config = dict(
    d_model=192,
    experts_per_token=1,
    d_expert=240,
    moe_layers=[6, 7, 8, 9, 10, 11, 12, 13, 14, 15, 16, 17, 18],
    routed_scale=1.0,
    balance_bias=False,
    n_head=6,
    n_kv_head=1,
    vocab_size=8192,
    rope_fraction=0.5,
    optimizer='adamw',
    beta1=0.9,
    weight_decay=0.097,
    lr_head=0.00788,
    steps=5329,
)
Below are experts of layer 16 (counted from 0) of a mixture-of-experts language model. Rows are named router (the router's row for the expert), gate (a neuron's input weights, with its number), up (a neuron's input weights, with its number), down (a neuron's output weights, with its number) and show model dimensions 0-95. Each number is 500 + 25 x the weight over its row's rms, rounded and kept within 0 to 999. Numbers have three digits each.
After each expert's rows: "comes after" lists some tokens at least twice as common just before its tokens as in all text. This comes from a sample of Wikipedia text that the model never trained on. Tokens count by the router's weight.

# expert 18
router:502509529522508477550553517463512505481495536473459493512507483511514501514514486504517534489472497516494499485473516478490520506501461527490502475471534459528464471488524492457428470515494481503489521488529510490531467496490508472511500534471564524498476498464504485484502524506506520509
gate0:486503480502508552543498460486501493525469484516500480504488478498517519502510483496536527516519483477489496482484460508464501535516444526514445483485502502492518497514495484449499566491516512466492548482478508501509556522475441529518500505461492539499497494487507535490517531531520503485
up0:499550528486513478481557516500506509486484540474561499482546524475518513519503504503493504506445498495540484501510509465529495499502502478500538563483498463513492482491495510540485534473496479484473461511491503493508471422520501452516499537525508468487523492534500513536502492435501460522
down0:524517497521528521496466513451457508514473515458509504530524528510514489518457513539508492491485489497498496463493528460481475544518512504514483535524504524497499560511474513501484507508501511463521494521490455524594521496448477467502532498488525541484492481529490522454542490514463530513
comes after: " \"", " |", "\n", "|", " '", "'"

# expert 7
router:532478514486489506476514502489490483481453512461498493500529509473488517484509520503513502475484484496480498496496516508471512524496487500526536477511388486517493512526482506511436439503506480444540512480515477485491494510541528492472499511515572528503492521477552497482491510474504508519
gate0:509511467502484462480531544477530540518466519469493509507481512468497531542520504466507513544500495468540502506452545510515524543537493493461480514440502497521519456501501497508503474438501480473548450512542492478533505497484492511484498480493525487521502469503490487496505532507476478517
up0:529480509496468510518480503535482492559526511467498462501517484507536495469483506539524516474522456527538491475494493457547543487514511509455540471463513455558522505490501504476512486451483490478529493525490516461462467491469484545504515497513488502483518525553543487477516505552542482494
down0:503468549526454538495509508532504487473514490498499515571495464494495495509552483526501494482483470508512527460501518506527503521515528576502498487517527475504477559536515505495550514462534471537516447553482461507504511536544531480497509484499480493492511521481531515557485523525491505506
comes after: "=", "See", " =", "W", " also", " life"

# expert 5
router:533464494466514503526542477464511467476492490491478507490543520473493494501504505455507508502482505500505522469477510475496497503500464500482503484495631503515483504494496506495442475511517480461472502490537488455485494473491500505479499508475535491519485515481505487489511531504508487519
gate0:529485504510497507504481485495528519491503468504473506513494477469521484504511594473512458470522497498519489542453501516493499498477542536509432473501498498509513490537478481506513530490556479492483512534506530491521487576540497515484568502522493490499517465501494507466485493473511519525
up0:507488495480537483516493482486489470458452479519524494478474515558470525512538484457487522479492490476472542506492502492426507500499487525518522509511476515560488496516490493520485479494533551464488516517495509531466513481500539509509493501516510507505486517503506518497491529473499509506
down0:556503509503543489491497481477521536501473467520534480488496483503492448544500518519460447508511491466519505523479527537511453510521509496529512498510534516496493492507480468512481538509501462473495482455476463474458475498530515462527468534510539488551517506514532534477513497476539529488
comes after: "|", " |", "″", "t", "n", "k"

# expert 21
router:519500495475524512531534474521554476465548499511492525471540502454518519514477517470516519497507480503525528475478495501530499508510502490491517478476470491572461491514454475490459487514501457426506484491527530464516490518523479510491538517538564528488480505471529513523492528490516470510
gate0:503538484464507470518503522467516524517491522521533507490467512512516494493488448472454477500475502458524530533499509506479522492504517466535511523523500489520495530469508494577514499486535540469500530506495492515504524426521505491515471519503499432464506506514513528500474500480532497532
up0:509442480505496470509496544502508513508504515511519451485530546483475504457524472438437514479510477522525474536474467490520488475498488518464546509531516505519527505497498472497479510519507515498451522496458506446491546452495510478486501489490476475528470482477563538541483522507505484529
down0:474518487496476478488541536520492471505481503463490461474484538519489443520528548461519537490503539541507485462508506516498516505467495521513510516518519504468538487493502512545556566471514510461507524539503524506458477532516519493506489475514518500512491505498519487488515547482480481500
comes after: " of", " the", " in", " to", " with", " from"

# expert 25
router:476508470468486512518527481461562490493530498490472519502545473491461501510483510500522501515467462508478510487506492474515507505528437494538478495484456502535508507500488505490473488510510475481475492498564500484500489494481508490496471535502533499524453531454551523524506517508533484480
gate0:474532483503505467489509500553483490509507479506482484516509504497485507479483538459476473494518526543493441485507501535468459480482516509497468526496469505513497524508527545498497504526520497475516540480477561507542465528494496500503515461520505549506481493525528491426468533500509494527
up0:526467507497546545507511474488486468464499523496498499519508491476490433505492522508461491553501494514490538512427514511522494479498463488525460488520536515526497491540526504495522502516479481490487486533506493497507521495497460501525479511467522466536566497512478499519499461524495438441
down0:531520528515516502508463542520488488474486503470507530484496460481491564494484509546484495488491530471520494516519483521513473513472518531505505510502482523554528496558488503479459516450531512533489532538503486488520512509520518541548535505467492528523514479535522509508466512529507526522
comes after: " |", " the", ":", " on", ";", " a"

# expert 0
router:485494471478494520537505481510514492494515510470504501489539493466494465509511531508510528503490493526472520483503524484455489535509461529507511502504611486521480489495525466483440482504500527447482486508538525492515504528504494498508510521440518499500463496471530503492530509476499495525
gate0:495506495503526495449501512488504441493482527502497484465513503486520470464486489526512504547508512525508504538489492488507541468489463505538517484530500501508529484495539497490480502501503484503492508478521478526555458437508548503484491473527501505508480503491495532484479483469475499470
up0:566515517503499523545526489508516515482492480517512477523488499519478521504491499468491474468509497474508480514501514502495447482497552484507511516479475557496498507513508460502539478429494510491498494506451517516483534520431481537485515537495452493519517439516464516503532493537491506501
down0:505528518488482540517518503505474509521533506478491479516553500511500461534494492507504489491533492475489491481513513536492536485491463493532494469529534533462503464485480460469451498540504517551498507523512510446458527540511466550473516524471552487495474481519517501514510482547468513499
comes after: "=", "\n\n", " =", "{", " mid", " career"

# expert 2
router:502489488499501498537518508483544509471559497501506505490542505485481475512484503488542495496484480536507530515475468470526475528527493524467493504487510488516506498488472501459463481493530501505493515484546510505503511511499499512480525520481517536478477527503590519508480488484534454519
gate0:536500525486542515549500486468483493481506518482544479471505494505500490510464492497477514523528567500471495516502526480515492493469490471488541509509483511479528505498546540472523516495492466499539529436476525478496468454467492515469490502512529522499503494463461534516502510519487507505
up0:504441521498499485478520496455542502476468517533478509527511480447476504498478517493488492475518507494519498513517497485502449508482509524512568485543475542496494567466535513487497476521520489504506508492495493539516467485493486481487458509484478525492472484532501509467466516452459492494
down0:558542511515483524479503439536485486511495504437491526503520468472513506505519535536445457520535498524504497516497526459529484491503484489476532461481482507494486524503480500539485477485467523496482492514511538476558483491507493496518489547452552500484497510508514512491472480518478516435
comes after: " a", " the", "°", " The", " and", " new"